Weights of a small mixture-of-experts language model, trained from scratch on English Wikipedia: width 320.
Below are experts of layer 4 (counted from 0) of a mixture-of-experts language model. Rows are named router (the router's row for the expert), up (a neuron's input weights, with its number) and show model dimensions 0-159. Each number is 128 + 32 x the weight over its row's rms, rounded and kept within 0 to 255. Numbers have three digits each.
Before each expert's rows: a language model's description of what the expert responds to. This comes from a sample of Wikipedia text that the model never trained on.

# expert 17
Closing parentheses, braces and brackets, title equals signs and section-heading markers, often ending table cells like (aged 24).
router:100146113074147072147103120104052127154156146131104145096102107115128164095118164168098162098128073138116115155161139138149141124175180104114147084072076131151128182131123141156113156072131107111150094141137052139159105115086119143086089149100166066150132129108127117157137137109158095156079160103140126092147090113121112106125130105128152119172092118171119126106092039122113086190175104099138127134119140065156114129153095122095107086116187138185138055081120117221146172149195142
up0:158147149062146133126138132153141125126109079133180112148147091145124140073184165111117167062138179082206125122105091134106185143136118169175118052133147162134149082109137108133170176125121132137137167133192106132163092128151062140084155151136139105132120112152126128071073133137144072166102152057169162167130101131133172124105206086054094102083136130183099146096111109089151140134085154179180117149104160168196128103164176110116137064150152156120102126151151163126119105166114110
up1:103062184148090147120127158121129055094142108146118129081141166085077150170131161031123108113097109116132140149105147128076128150118120133132129121195167085169121115105069110156108135174177131121104170142149143142148135123118140149137114117134147080101147202130127160111135191145107070187105140138190104145097080144089156125189045131095064118129171144115096162129123117124159126128159101182099064131145150123118133128076138128143091100146130152129122126136137145069161118180109075
up2:118106108077128076128125196100136096125129095117162154136150112105110123148176130152111107146100154159137155071131127103115099099133116078128091161167135127211080109163119120141073107164133135142120102166051138123137135066084175094096108178149198064116124077132146118083127151139126118080167099094102147109118122137188135127093105128117105159134142105136118095164127159102101122098170130185142118165096095127158125153134092066137120176148116105137143151093153120116171143113091144
up3:132114121158117090115132202092142123127090168183108088139135177147139072146133079138122105192127083119224109125085120161100096158151208153146167130170156091230098126106148132136082188102161150128185174123103111150184089165115134158118096128125047075108133114139070125137145098123107163177046131140186126122192123113093124185141174171130110143098077070072126133175104103160104065132123157158145093119100096109159175102128136140138156122129148106163110145114173077189140115102132142
up4:160177141140137167139126130154068166148081117101169131109100059179106123161119167112111089117136204118132088094139137142126154095126166156116137130087099102209117136167149200106138122102126104177108105192163088106157091165083130127184132149121159143155146155128120157148148129147194126117105073083179109127090179120087130110108072075085147175084120104023124120119083110124159142176142132114128110180084018120105097123106056108133151114127123056162092129146090158151093144106082131
up5:084116100118113097141138103120122106092139130132112102108190080079082150136109086129118076177191135164142162117099105130076130056122073142193132138143166118126144154124155148128166133058108151166174101094136120150110133117094191137144123115151125083175151137136142050118215166154118115153098065105160096135060089163133115128153111112169114123052144079111156143069165133040140073074143154080134131121149161127096154096100080092110137143182098152191159140121099092178128097111138138
up6:119154114131140164121141234130148173105104135101140162111072135104160089095142108158118142113119129125121152113121114132102112077151053132103159110203095107150132142131134121127108078114090139059114128103157161105115111143132174128129141165128083051100127157139169044146111129119137183122153095137147123163166119127067052156103090058139138114131140101067099143201141121152122094177087182130169157168121183168121091115092138117151177102116140109104150121139148058180156093087098156
up7:145174148082155185117176153097108124143145125099139084070110081123127132095145136157072101082156130130141160077089147120085100142112105137190165078135075122147116124150173124146089135089204165102133134107123135100043132156167101202165119152147165130109092111138102088070159135109085122194213159129142105133130151143108107107112086090123112172064137151158128128112138125126112130197162133124115113111172126134145203093104112083109172124146105085157120111153107150132122161126062097
up8:152122139124120094152112115121150079176144136130135122094174168114102162147100167139156148137151194127067176096150174148110168147109136094164112162110161105068121148107131105123116114181125112056121106093096070111180132200142088081128164135106168149169170144146137121184125086081087124147141179129091121085103133102108135206040161135109160162113092111199150085102087145026133103126189109092143134063107077185126158126090141117119124141148148134187136161124093135148131108125128142
up9:181129087114151138156027154173137072142120121161121129128151099118176147134102140150163140134109126151063115145123113083121076135126127179106113067136145110057112162135152134109116138078143188128122150142146068123106068108114115148163086142082125152158120097128164139132114138187138187098126158128124199114132143080086107101106067162147118121092042120142136107052107153158157118165177136120149074144130090157175118173144099125173156077129121102157151115157100119146117153134118085
up10:146133092137099073094124137111152084168185166129137158094156145132164163081116161131153104142161119141161128115073134149149105079134139121107116118165148070164085096121148096209149081150097180156129158181152142132126143073148127177122153137146147164129124119114121133076082132143180118100212119123118117157163108108120135105158152110090134053117161152167087100151092132121155073114152153054113128202157203146078173128168156145095147071078171104157071129156171135137168143091103141
up11:091137121183091104113091133150128145095146087082097166113163111141115136148105137152105142101163114144136123127139133179128112156181203138092131149145145083090100131208133136087101096212061159096104089172156133136154083112139133140114118092143114113158140081191141143141211146090127136183082171121156121201143137118095144097122097155103115101110073107105203091175122159098112122128150149096134099143092096144111179119129072153141131143144125133149177164116085176107182059143085189
up12:130172155103112137131145124130079127125140072232132116109135115103081097121079142127128197099166169120112144137172132137116107122113117112109103135175145125126122175088118051128146135151121145105137134082058092074112189110130164130070154059119145143151160129087114170106134112080136167155121149156157153098140181081110122188149143083123095055072105141160113083159144149170146117115106137064112119154092172150074123131108129112111152124135160182180073171137101129169111095129102099
up13:115121205132141129135155148157129088210190129195150169102160134166133125094176097143138132184105063155086112115145096107097173142089137132042081091112133134140136081113116084110146096091180126138143190071160166112090097134089148123088128138115136116115114164127122134116050061076111087204115141189119126145066125139118059121134186110156158083104126172113136115114119097074164078140137078026140166092066106092167133131106154144127162170142116140105130112098121130123143146101133134
up14:167146134110152124100142139172154116059119111144115143191150090126146098132145099167126100097147123088090118144116065105110119124148186108139133106092176136124150093098146156155094098186130170156093128198176099136163088187100166146117175107075136133061182161122095139129133151091140125148159164130109107184017063065102152103088116161081159111112145125142136108177119169085147100080142117100103165102119181145126143101140135105125159137151097249169101126108128114107148160104087126
up15:129168057091086125121100106118136137171157153146132107188131081111110158134098122140118112152109140144182148163169129080055162125109108149057122158123122121172159130115155150142170103139192152084132095102084117071094054148093125123094069180128118114147121138126069161131148090105111135166188126068172101121090133117108127140131046084144176077110125150109107119163105121204110116091098121103120144084119180135074132154164133162164151076183085140110129133093153189135103157133129125
up16:143128108054118145144091106143086110103136139047113119181122124124067130161135131170101156163138173111141119115144114123098068127174098076126135146139146193123126172116136116125094128154227200121109127112080119134144165083178159135139134152168190089136123092100094120134155154099050123171123117120182154139132096165150170164132097139123139120093112141098112133048118146127122124113126113086164070140103074193096144183176103053131157082165166104109158169124123140122182165097065141
up17:142149104159109131183121109063115166175136139096133103132091111100152126094086126100075081073168151137123119094131140131173121106126161120138114134128115104087117124152146101078130151130173097152179132197056112146072118122144141144100129180145128105108132083136140140087112111143159146122145144079166155085112127096130078123112031102115130108069145145138068124103116092157083135138098139078129112088139144189173110097111119112117123083151134098182113161097139091147131151089125255
up18:084058114124120101148132138146071111092143122125168127106044126080144096161159105111121124147169102119116151113096128059099147172161137140130188142123140080093117111094115072158101145119162187127124081130169095164147151163100164222143110168097130076118139074152185107090104102081132071114122137087135113124121159146102130176148198121137123125092182098142150148149106150140089142170139124107126132155105157138081133166154138113102092126092166118106159173100125085173139151117093124
up19:116111136092079155112146214120124125120097174154123112131148131138072069154168075141118171151138115129088103121108109160124121101135086099091166187183134130167195141116090151174147059121140107129104127142161133138133137145113109173116095109115109137148174136154098124114093147135096182119146115095097175152068178183164122085119143135116165170094126106121125076071141126095132183119174155094161153091138137150144183125082213123222104092121146107136100178155136121149084103077085177
up20:129177069134114083183104074138162114145141126212155175125177140137146149151104143124146100128117101162098121149082098074106150113114148131132153179125107144106121167153134139131087120140145158141133107138151137075163116139080053133047084166144130102083111146146129057176063069180115128210152113137223132099128094107093090125144124143155102149097163037121184150098123157126136146098122140122171168126140119098115142129088108121143155102104117121201083162159101140192128124146143120
up21:112081091115119075093086117139174128108099128162144078115135115162098164095162157121119101182143129139129209103122135159116179111093085106140097115127124152139127107112109125142156114116141114176098147089119116167041113142158138145129153094146109150049125097081114082177127081141100159124156124138099192165129083129151123160114095187167123122104050133110177150169071131076136144130104148105128072153109179089161092117123105123110164104139134168088123141140103151150130150088156152
up22:119129143101092142144158090116133135135137115144139181153117086118167161095091183084188110141182130153151124117094082061130103133136130182109117102133103130108147185130186102146158135176138127111089140124113147085172112146114085175130084104094088099135105084130090177142120146140193083127150093148156063131069102101117184109108063145156153153152090150132157106152157154114196114152138145144139120120084140131132174130123127134073096143095176106075098159136147068097112168140113100
up23:169154193206096092139154119152093137121128086160111138114156154150158117083177087090064158191132147127145087146107171087121141138108071146107128057084118145053136113134170095161173085146161130070168113169120097106137107192142087124167142165117178077127155155122152153127081110193108094147143120045130123101182108163131076144106169118120126212137087188095043156138151125085124131178141108140134078139131114184087155137150132135154100101108131141156138107087104148082201173083125140
up24:096140132151135139149093209111163164110140165152131107091135185146079124110112102160082110140135097122133130114193157166160120139124203178132128112177166155160144092166117152122096104170164166124145119159109086092161125146098131178134182139170103088166132112148130147195099224143176146159115124087121146107147144148154125121146172157147101103144112076153186113124124072150115129085165138131150075130107084130122112149115085123085126131141112089130128156128143158142174135091115097
up25:096130153123104084115134177158125017123147191104141108102141130134141127054140139117136186129123155087086098128127126129183124099157134155170174088177122068144107107151134161108128160125166193107199119099109148091154100089138130131104111127097151110166144145143112119188131121201123151106156060053073122139093110116088110105155094103122111152180122102117062135079151106112121129115101128123143162116104101136121172131075129127103147090148130146145153088155116155200175183163167080
up26:167143101090162145097110117151123150128207144166172126054122066173119141145108107093093154078132099146179097146144154149114135102123166142107092180134109151083066091104108162120142139139102137140135178092152159063151127150143156170065093151118160089137125131149091127162126079102107135080160110109160109135131172129183094079147086152102164104082100190187112092166152095139101142178147175157066141138161171093093095114137142098126089152150083093184150127113103167077113147158133114
up27:146072108126145136108159171092083060159109160136104169129046152105139090134188123141118140092090139147071183126186162164157106111093097099120116098074127100091148092161145129124146172106071191113134109123085158141115132064118154129104100099129154101104121122125082155150059118125150153107153074063135138125166203151138114139129089173131121129073129117197110147072121134107100146104156113123171163111079122181132180138163201143095121159129097133143160122131080122127169104196135085

# expert 22
Personal pronouns he, his, she, her, often starting biography sentences, plus middle pieces of foreign names such as Vol-ha, Kam-al-a, J-uss-i.
router:142093075132136075155151109092122164165180095140130155122157098169149138153070153122142136142113121110117127130136117082117069144106127129155156066125204149133143180124083076082121162132127176140059107147136112087109077150175141109055061131109102070129146162092143133146129177091088120099142131140132141097159176147137199038119164153139124097158180220161080147141070077141101098171158190142114163127128127105136160127122088145107134150136107118094166052170181134059062157127162070
up1:088128101159091116162112104159055151082131115144154104125101126163145121161197122129118111110226196168072141153145162136027145150132169096141189116124091121129179140114144123125157078073092154120110143179155090130062236159122120127087140169130081127091087131063124115117078161123120105147175061123151088151136087119103134081108102102148106103160148095108098141198149116094112129096102126140138169120109179131119131112111154081093121099135162142166144158166116089160140117074116152
up2:148167131069122167133159170078191140133110131203160119151135106088151125084113118138120148105136139170116118166123087064102130154119115123106195040084131144175120125108147071118156096108094175116099141102124083141122089207084100069086146116118140156171179145143113170125059113174158103076162091087165177109109126068152112165117090102078111103145187128118075191131153176085121173145165194121167125132151143151151123136110131119146144176131146128139115117131154161044146128119092162
up3:101114048083112130117172120129143081135152163123132133108155129146138173066150104114123137087189101099127184137130157073136163150139114124097135092101113116117151090137119142114195154145066161143142165151150132064156122153139108115141089154098101124153099127149130085082145076062150091150115108092129099073069086075101135129129067095113090154158122143162093198172130194100154045089134136134127102147123138104152113138080150088105142149124149076178154130187126148102145137146107113
up4:166158119158166106135099157129144136119103169131133085151133112076137142131084144109125240162136158129090137104109075163062119176102102148170161131108083083116140129112109080098149118155147173118041142155171092106152190155083159097104122155101171065088109138109118178115088147125082158164154067162119108125132096143171154127127128078094126215145101072126104108103156100070174103090145098110149121146098197117083154158174138142143137055139100175165128109159122126121087142117130112
up5:128098125161110134159133119156126156110176125125158086142066094127115077066125102152177138088140159083143181079112150070058095092150153143105129084170140106142152146124187074128106071166129147139159128131142135153139128129107167170104161170124172041134147151171157111112124151172084173149152099128092110153088120100103124168169096149123100162112085120073135147145119095126150053144128149096108121131088161116142142123136084124194136154139067073091162082145123149131094154090103171
up6:108139152116064140174134140114197159118136111082078123142127098088066176180147092166151148154133127150166091148162103168107098112158083145201102108169146178143160171120166129069108171144150088118069079118146136148157167117172177100084177096107190110120082120166148110117161139148122153118179104158123112117141095144138125078136166190130133136115070105217194090146155095164141088067100106128101154116127103154125127103116111110070139124091145131130179110153118157132096162132164133
up7:111138068148084129136159075139108198126165153138143094100149148068159063041169094108132106140125169122125162108125121067081116101123120175076133105104171139140107176153161119174128121109129123129194203135079137122166057159102136122113125113153104085118134101171183092155154139103118104094098072120076134142140102097097097108170044085130146096096218110094103122139093087104166162150086150102092127091148159128117153087129157110127175118175192161163139106127154129143116154071111088
up8:116151117167089119102131171102137139160134097113119123127157063115125134079144119135097141149221185159150109083097068171064155124077107134153087150141063110060097132187174090120153113074113199104099114143106099074108109116192166126141159160117120165103119141088134127106175083132167124144138088091179142124144179130130180162147145120135145120144186137185110105095113135121144136189088170169132082108095115101130165182112102147126145114156107175203140150054154178086155146097194106
up9:090152162105119151060071187151162128055149221161118083121133127085081178112094133112070086105151143152145085116091141117097129111095115157119054137174082079160100113101129145091138141100117124113117077155117133060121124117163139147113123154161114104123133140119150123160188125075187121139155127176141182173163134131066123130144074100121141122098159113126146183110131143124174141106122121162137147128158152130115167135112136121135146143177134114081116139099128126063222179119109111
up10:094186124160075133126040104117067109141133157133138139103128123139139107151183133161131120129125159164184168066111119039125114131167118134144108117128036083096144137137150140125135119110087139100143091174143103109119047164165130129174159129167081133198118106111129044114130157134175211136093098152151134143098117160100133136154106102102143154184106075147079082128107156163133161139156138150176157136076138179128168107069054190125134109161149112127061162143127169177161158179118171
up11:142087093088141152071199153179126108128178118142120147138135160102109125140132165060118104151156132119130173135123093074114130171128164170071115126098143123101087096102062120102137092116121191135105125085135087099129088095086115167094166086123105137122146111100151097187137083113116130117148107118106106124166093085109129165123091107195105161047174133057151150134139155074153129194204148150126120101118100113119157117147145162149163148136139112157103091110171148127090043109158101
up12:183098119098123122083142172145166182141135146119181154087067152122143059156129144116125195128189079131079145151092095082096068179182127120080161102155055110065098113171126150125081113093116171167123137138134107029157136144166057142146153108163103104105170180130102168132152100120155155139157127081177089077156141113151121184120129122143104140140157050131151104081169194100105122154169113144159112098142074185233174080144108108128138116177121169068143132146150105144148142115146146
up13:101118176162102186117152178192106205118191178123120125117116107125134170126176136147149132162169180151136102100118123127106122102115150120126100143198175140176112138165071162107152152099116129102109105081103113098144092106104191103150134131134145130102118179133150176123040092182091104023143122111098136140101114156086094122135151120126137129122151143147067144176142104094187174169167115150174149156119072162098106154126112150150163135114110126097111112106153141097087118152123137
up14:118132043141116177105192194105144128133152079148112082125196152075085140125106130150149103168161151099141182142107086094084133115102116139170133112137128076127137138135138131120119084132132104087185100170170079095138124116149138085083183164161160127178155097089093123150141113109163168155123014124160078202078173137109163165138074106099140114088097058169103165138116150119095150087146132119158122117093119135128133055065072118120141088130140175096119113118123192105090141144175156
up15:118104119178125146136214078119096098160142108188142150144128098099231083085134136116109100097128146122122154106115090119102128140151167184125176161137100091112187125137105170135119180112142135146192097121118130107078160128132132087119096171128084103131136135153151093153111130176089117185130130124162139124094101107114108185157145121150171161123160163089232137210127091186117090139165130110157088153163170081107126099174088136126138125170107128110131137113100077080086130111107133
up16:129100109114127115146119186112133104164161111152189101128208098143122128113120140078107123129144171153163126075083137138134154160158141061105163110164176108109135112138087074123110170158171129105115093147111123177180038077164109140113152146129160090144085062165106194159193096182150191125116113122122202170115119163114118113121080069091151131111115065131044103178084130169124160147068156141145157131119157081170154136154072133100128137154142153098156154085075115119188122134098141
up17:074175090116180118179120125130161062140128148157143128121200133134096093145081078106151093152162150146144143087112129045142131158163132136119165145208083087112126105144102079070099137112139184135169158168163174057106158134167150137169200145160142129126094113091114176113144139107125193122147138116151157106115150140080131099127136070116041092127182140079114132111120156151120137159109087134094038197177143111127143141140111099141133105104087145127094105170164153129145079095181162
up18:179162112134114116128144117127139073145098125140099122161142155101155092139131129151065202113115143150094113090138120107153074098158100161128120093169125151188119150110200111082109131148091130137126137156129129127146127083150105104152102133140157135116142102200175153052098081167115081143119120131152170162129146134111084118157055122152142143058145112117175071136142113194137157114133130179121155145112132141176146111075181107151135132131082143194130143157109091147155136122166151
up19:101139142149108161134112164134090094111112189130119077149118076141129158148159113117160157151111173162164128119093152152128166117117058113142121105149078159120079132118160209123132118156094188153173159099152146127106179148168161170133177167123097165160123065119015084132127138097147131119158079078180128171158158195140116138129128154105135090133149083103120163108136112070135159112154141144115111136117143125193148135184127130158101140144153172117126081149139096145125148098108208
up20:119113144115187174123173139129128121123158137155157166152087140038183120099119159106167182120126159117074124130123171121115141127166112132114156124142163133163149137104189121164085137134121146137097169125138151056104071084111154092109145183144070140123130095119137116156121100128073065138159097096192123135111150180175083054142110051106149100061134167151144181112141091196092120144074169140122132117104204193129127072134100095153161070139104142137106085144099141178148099115132119
up21:159135216145152124129138173115133080143140139064148160147101197127078150090131105090133140141130108147140094135119096130121146107174070133193127084156128140117146060100186109196143101127127173101100063142163065125133094115153131096173173128152169074152071188131139091152081200175162123137176089135172121169145176081143123139150105107136132154074112133156176125119142093177121133082136162125097131100122149153152090116120143076084125116170112121114190108173106199102096119136131128
up22:167118147137105135116168136095169132129162158143167155096143118148162122103181152096060169122119105132117107099083102107116114121172139071096199110139114114146128119109091135099091136157140177084163096073129113103163156136151115124136071170174106082119091082131150169143146117121137201118138122071145125143079048140092102130143152099087071152166136084115097112159135147077146143100149119135140132103206129110145117204133111088175152144204103162138079079124153107109120164151153139
up23:149126159081109140072186158116168186093107185158153136090119111095072179163137184122162128197142126142168132117093116097106164144096129122102127110218089130113157148180104158123127097159158155171151109097082125083130173145186137135092100133078141111127174190100143135139129131082149173101178134173152116113082091102195145111055099098144133130101196125168037127124129137064088095126147107120169200131151103110084157149141128101145142138117112125184081107170180179093108087097136117
up24:197175135139138140153129151122185123080137187145123125095157127134069128122168190131127138142157113148141131101068139052147084122119127099133133155213149127204071151145173121096087168132197202125165208141120138126137124127110126153091143113134142123103075092196059138106149175167102125145112124086140178125135121097162150183109093127156148167178142095056091130102164117120087125157127148143131121171153039152136128140123091054168136075066146163116117105117123137094105134112129139
up25:139094116165176086130176091137127156147174104138162128113177137089110100088158124167119127121094110121212212062107165145089098150133128151057135145117129134141094121150119147113175126201125121135093158176146105117112148158149143159121160099137080135133153129098130127127145120096136121110162120160101140102158110110130111084150098145121089140073138157069205088199148157110118086083158123122167184117102120128129124115067134125189115146156157116124121110146118104058173082110121115
up26:131105176110166141093142087116143108114119134092122132125180129080123165128120131139136121142165168101049108122105148142099145126119064079185182144120082109104156144134080115184138109106222117127144091114092166167128207152080126150105113157169146129086093069146193153126130158156170115140144070120151093200096165105113125121141169140154106136125151116149170090173162127142178142185095123153119161139172173112107146111089136140105090088137160137146147134146130101127102073134133093
up27:103097108095071183186131158103114109104179132100198158165158130105148132156131156160106159163112078135107112142068114088133095141185152195122088122166121140158134187071146141094114151120121158165098082159113167138143095120123113144182122119176077153107167117145169181108116103168119102181129120059133086126149074141162139130097074062126123057126156114101103096111178135146112168134062159067176138105113147069102153128114080158143181118179085117134123144162130134128132129156155098
up28:135204131134137109164117166121092127131116119157066138137181103131127102125097090158145137055149113120136123103073159138100131097179170162127139204208094131116155154119177167151137107072126126161165125174154093130143117157122138141133132133120065102172154030115123133122179117109189123196099125186152098143126178107090116111198104179098149162137150149050102158167137123188116112108086150148098120106110069140082134073175107147124129201089139109105147178153053137086116124103112142

# expert 20
Short letter clusters inside a longer word, right after its first letters, such as ur-an-ium, dest-in-ation, over-st-retched.
router:115087135127087087116056127145151140167100123162149125121146177122163091118096146119100148106111135098102141137144117133114135124106149204165130129113148130061096163167166076127143130101085112123114106149141151160140145090154093083131132103089089153157168099107133107151182145134167139131083124169121120119123180084140138085087127134105100135107099101156158183184126183161184091184103109141133090099135136096123231131126103146169112107155101113148105169177127111165107124116146121
up1:075104116137098144135085062152115096083129129177081107128160135080087188128085139153129101188080130132071170132159139081113103159126083117120086133140050165118144175126174105069137099129124116114113078067116131082070102112163156158160157076081122112161135064175156100141193085143182187066171136121132176151084125135179150082115074195104125166168135111108105106146167128119118115118105120138179132113091111130100131150127124154133121122101146109160181188072138133118155127076155121
up2:138170124118109122131140153081187166091126113143091125113116097104157136113141142097157128130111119204135139116139144130117110154145133175213138173144118134106126153189187077047145151184089104135104143144112140162107142122096099123126136088100065112078108164100110108116183094096157236151178137128143121111146106128118134127096095182124154125140145088110114158125131131092192181126119165136152141104083125185065149105124107194068187105147122151103075160122130134142168102090110091
up3:138136089165127070119115141171118103122086130132194164152189138139120113142170132122136096089137164167129157161129061089132144110105139101186132166148083086077149153143086150114121082132156114133131160153133096130102117110169108087132132065130097210159178127116083158153090167169101138130155168131189179163141093099162174104100065131132078175069136107110099123148105167129122081188154122162159156100080134208119116091098107113167116145144134134118061056141162125075192151101108156
up4:145167150117122119089074165077180089092160134160143102071121132160100142134161139096117094138119137161128076151143157149128117106133122142152099122091152136109104104172138135148110111096118130206105138115176098146179077112136161092046150137093135123144073132131066075162141135149165168136149164130170155164128132095128150130115107105085106136094087038139107147114116126055045072171070112145123112155116168182188194115145159178188137100080159100116114123123196111059141074152134149
up5:130110126145081138137155081135138094113146116151146115120146147145128105097151092147087177106061101061111179126056141131124098094138097185200132109099107117078184149111172155144100220116094136101097131152093127097145139180136148077090111108114081146089127094105186114117170163134129127119146114107202126165182129125040155122187115094116167173105144153095116175167082187084115168145126122097133097061093126102185171082139185135120124080137149130152097142166094129104106134093100149
up6:096145110112054125059111129149161100097082179172110119089109123147102093126126146142093110139123109102123103141103170153152073096113095177109159157072144120105097181108174081081147123179115166161167131178160111121160161146106147095131169094144110100101101021118150114071241220155184138137164144112146118173122089107126162185165192150112146129178110128151131116165170097173178124129079132151159192111150168123085119115078137099117089095136151113131055128132114102112077152139168160
up7:058142159117105131113077139113118121173146092104131132141154118137210158110131097129130114124133084141098181094115134089086092166108162176140158148137062112120101156139145136091144195125108132126104193138095145109116172101199124100060097098150101100176072115141132133095086101091194104113107132106085141139143134108082158115105146077150123153126123121097060136141103098089194118119140123123151161105132114081151133120089192158143159150186129151106122139161131178128119204161138089
up8:087108110108173095151046146134079151162145143133145147171088139120130096074142083108100098140140180112162146138124096076131068119079146093157147105145092133141120110127144180135089097119146178190118090119116120181159169133126149182103133128176153162156137142109141120154189140148192138202182140163118150206162120124135103107113165122162138153102152085149198143117147124141099115151142140103075111183142130127147138136116120181168155110110095097118122039154096082098126109150135126
up9:135165147120116140077128122113135076123173151088142097155166142119094230121126107201127138080163132175103142132115136111078109105144147143115179163164094146095114144119170091072116146076114122117123124148176149205162195118141161183152151131073169126152121118089166158082126135197148197147128179163149144106106153158142100083130162109143127120182122050122131135139169187158132144101057159061106127105092151144135126116171145096098147161157033090083122157147153119093113161115106140
up10:114148151104077073127101138128212123131130148061085122096095169157155100134152106132123079152123130091190071110103111155122126116143086131134150169064104102120070147168191128141116098162090081122134165104085134169086132074166127182140157066093110092202113080153132116165147149089189154145142101126172122186155136134120156059090153124081129199130107163137194086189156148189129141122078110121177145141124141123144117163112169138097104113112158117111108145086170149147112139132122107
up11:200111126108066127122093102084163159124108120137129135148171074117171119127175089120135146193138121182119097088098115113149108112102109170133143102168160114109057163118133153149133120110111125123079091087099153086138137110137169105102177138084154155125121172159148151128104092113147151116122123135138132121089140128114105138143194176169094151116138105096170139173115171068142105122101168118068098101152103096154171123144117150172115174170133171159072185064108131131108095131137088
up12:185140158168155107100090123162127118092098075140123156055127109098157092095144116120141076091115121174101150131114122089168142164139119183138129082083101054120097125097107127135199160123114137116127127175126131118172150114145114142157098093093113123156140093174109135124126089053131131130128092113142122145102172170099122100073144190097102132129091079137123225184112126124148125147137145158102104115120115178105174104175142155174147132088099096193197134098068185127145101135139105
up13:159121103172109135133127142106114133081128157150149101164076117118126145170177099091142141107123124149150148147055141153134197103162054075186145185109146147141128112113100142176085084162152178066124113173095092181093166119170153120153149077158168127141140182168115147081076150124134187115054187126132144134207098082055095124128104139110097129111061146119155103137156085087114156149106121130136074155150105093106115132158110141152095146099112085130153102076141133108111125123120124
up14:213165139138054138137080089159154122115061089105162172168161130138118107106155148101127142112125062134142114121084104059084080136108113162123208100152114123114175127078078164159102091185109096107096094146147149131136190132131113128157126103107144130091108102140106159073060176156145123138086142158126148131117089111141085123154101120130080129149127132158176164208208109179121166125147127075102128085106153148096101131147135165137134131126135121100139121101100147186077135090142126
up15:097166080180066151179092099137150126117082162120030164126115128077012158141099136149154130148169136073173169182150172077159095109138106106112107093136136108177091144141171143068158177088114126163115099172156156167119097157157106130150160074089128131128106112135163157155204176160138155137150117167094105157140156140094139143131131149151117140184140120086127118188139187154139177148104128150100082151104101090083140113170120135148071126093190124116171150184106181106144116141108135
up16:148128146100130096098089070078108124120150118029157150103162140124127074137131151181117188083159154135073137070167114114164086138092114135143185107199129101204116141157135150242114143077133084048139140157145168103153051158217174127151161110157136159092122115160109162130015098165145101108113122187176144081187125130168105166144084161142082159148110087081120105148113174092155129195093161136124163104134152161162097129083110126083155105152171100079109170167120133192186123110150149
up17:162150158152132196118160069117139117125139124092169097155160120166132092170117090191078116130160102085063111132131125175128171170137152128093064081124126108148137158135126132090067182124125131145099149098123191150152106162123169145121112109119141215093141162109085087101115165159189173137116157072185138138149124072058126146120087086189096122098167101167072188128128131121137164161129155125129115135128202136151124111067130129071142149088170147118101130141125149101146101099176176
up18:124152191156163131109150108120138181141159148144159153137116094097117125178114123084113084173146170182179100112160119158132158137131123136051150109170078112123160177086122136107122161182128101166152118162126137099146149162090100077076176147155083075146138093200083132138145140123117112200147090093163107104151166087186069136093107145148117146149073131129141095117140111117116099053167207102127052112186133159165035090118120070156127078099126141122116134116091151183172118122133094
up19:075136128127132143120078128110126167112124105146133151101108118159132128141096086155096109108118123054089136185125159106075092100148125098073160166089093143119161099177217162124091120110120071138090138143113198129186140110050132112103145126112119151116136117166157133129102145182120077197155166116174123106176101118128160132166112126125185161112096137167146118050176147057148102127112156129110118085066089149161159109188105114140084152145108160110084186163133128195156093057141193
up20:167102172120090146165071146169157131116177146163138138179169135125144150108137203125174048090110126109141126095075085149139069156116072116149095145077093115135125121140135141133128160128083140059161099188149126100114170171160024137140192190114086130177137146080140168096165141134148170176104092114116182135109146096117117112066076153204122123101175129129134133142140155161122191117183093080158117154163161116111103097108108101157152086159092147118145065108128152143110142159150145
up21:157168148116125100142161172168154130167155183090155104069164139083060156114145153157128165106126106136163096134153158084130072140172128128157112071193148152126068153078195120070151079138161090063134148126130124130152122062072110104123183122124163095128115113099091120104130085121137163136175150140147136119123120189093131171142175177096150156164153065080153190111172161143105149154112113163100132100161082106136140070133103182164154086099103155121123145160170177162118142170138129
up22:139153176113108149073114113140156079101150171112174114135104064127152159135077109127134131149123145089121164143125148113150127126101119151163110145105169120081099135078175135122140183142108126168175185161131173146111131125150087117136120119105085096096124152115121080116165077138124094105157058087148160101084189148078104161082126080133099125137137127100124128169133085071112135090132174173125156155127107073151217073183130106144111104168144099157141085164171124074122117151144089
up23:169095081155114139200119169081114110166083166153140115175109183130152113158173132094115168125108060092122120137109112084166174182128176159187057111167163140121108096120118098152119119154150118151148124113171111127168091081123154162094122101139191099176095134153151094113097104155171152151096132087136162164094098140106067102134144049110122133133113121126088145095033167184189099236103158134092113109148105179130083146154125153160116139129123074126091156111101089120168115121099125
up24:143122102116113071134084147133126130076135119167109115115128158076069057165132164121154144146109158104125144136132105125118109109151165110159132154150128104108073150142114169166116139141145146147085112072186142123124162135116059165135184078110126163168184144119138185115133182135189153140149148188154118155173061105086088118152119192106120156169092113099082146196140098050177181093130126123091147122171135116068171125086052152173097106088143131126143163119123117174181139078126125
up25:121138135125096151124103155108103121122126175110124108148167150166058066191225064116184129121133161109148070120159100188159128102099121145125122120091216134131076139124152108068119115145123140163094034136128183127139148124106103095113105079124071151150136128071096131174156137098200183160117109137140115111144178158145132162162214147130139122142056086169164130081150119134144186155145121148069134125140164163128113083159120223125100170084171141134122137090131171121100095131107109
up26:079052099127105117123110118073132157101214139143125147077216191113128114184082113151046185123111171115141160090154112121138090144080138134120094167128113111176122132130191121076066121152133156163141146090152128161137235130159149132125045125141130109092065115156130129095108114130150141133150096173110174210135107079133090138134083107156102168145070084151106141156084149116120156122053114142138133078075117148076121096173164145131112104172115166134154145145158140112132157132137081
up27:141175138147117143113142115128145155165075052116174113117180125105098138096129066138082140121131114150072178134116128101084115098151151080168164128149139100129122204101130137130136138124137139127145196121181160136188178120156115063082169145057136119122111085184157107043193146150145167150141150159166135191091155084097093097115130134170126172154156085119128165151183159122169082092139093154115056128115143115173168148120108072121132140132112183131148175056158087148144114087123154
up28:083128042144113079139130113157092097154113125099119152150120139112070159133132116081139168106122172145152078135120108190125147119093137132139164212162070103142145119188117136076090092140154106143118131163108163187193104122165057107176099159100144128120148078096181105142109099066137180153118101117127109211133123076153053113139099161073111179081056119144129113196088125117158136099099116168113112107143131132096119146117120087078150144133129182134158149081084107141143080099087140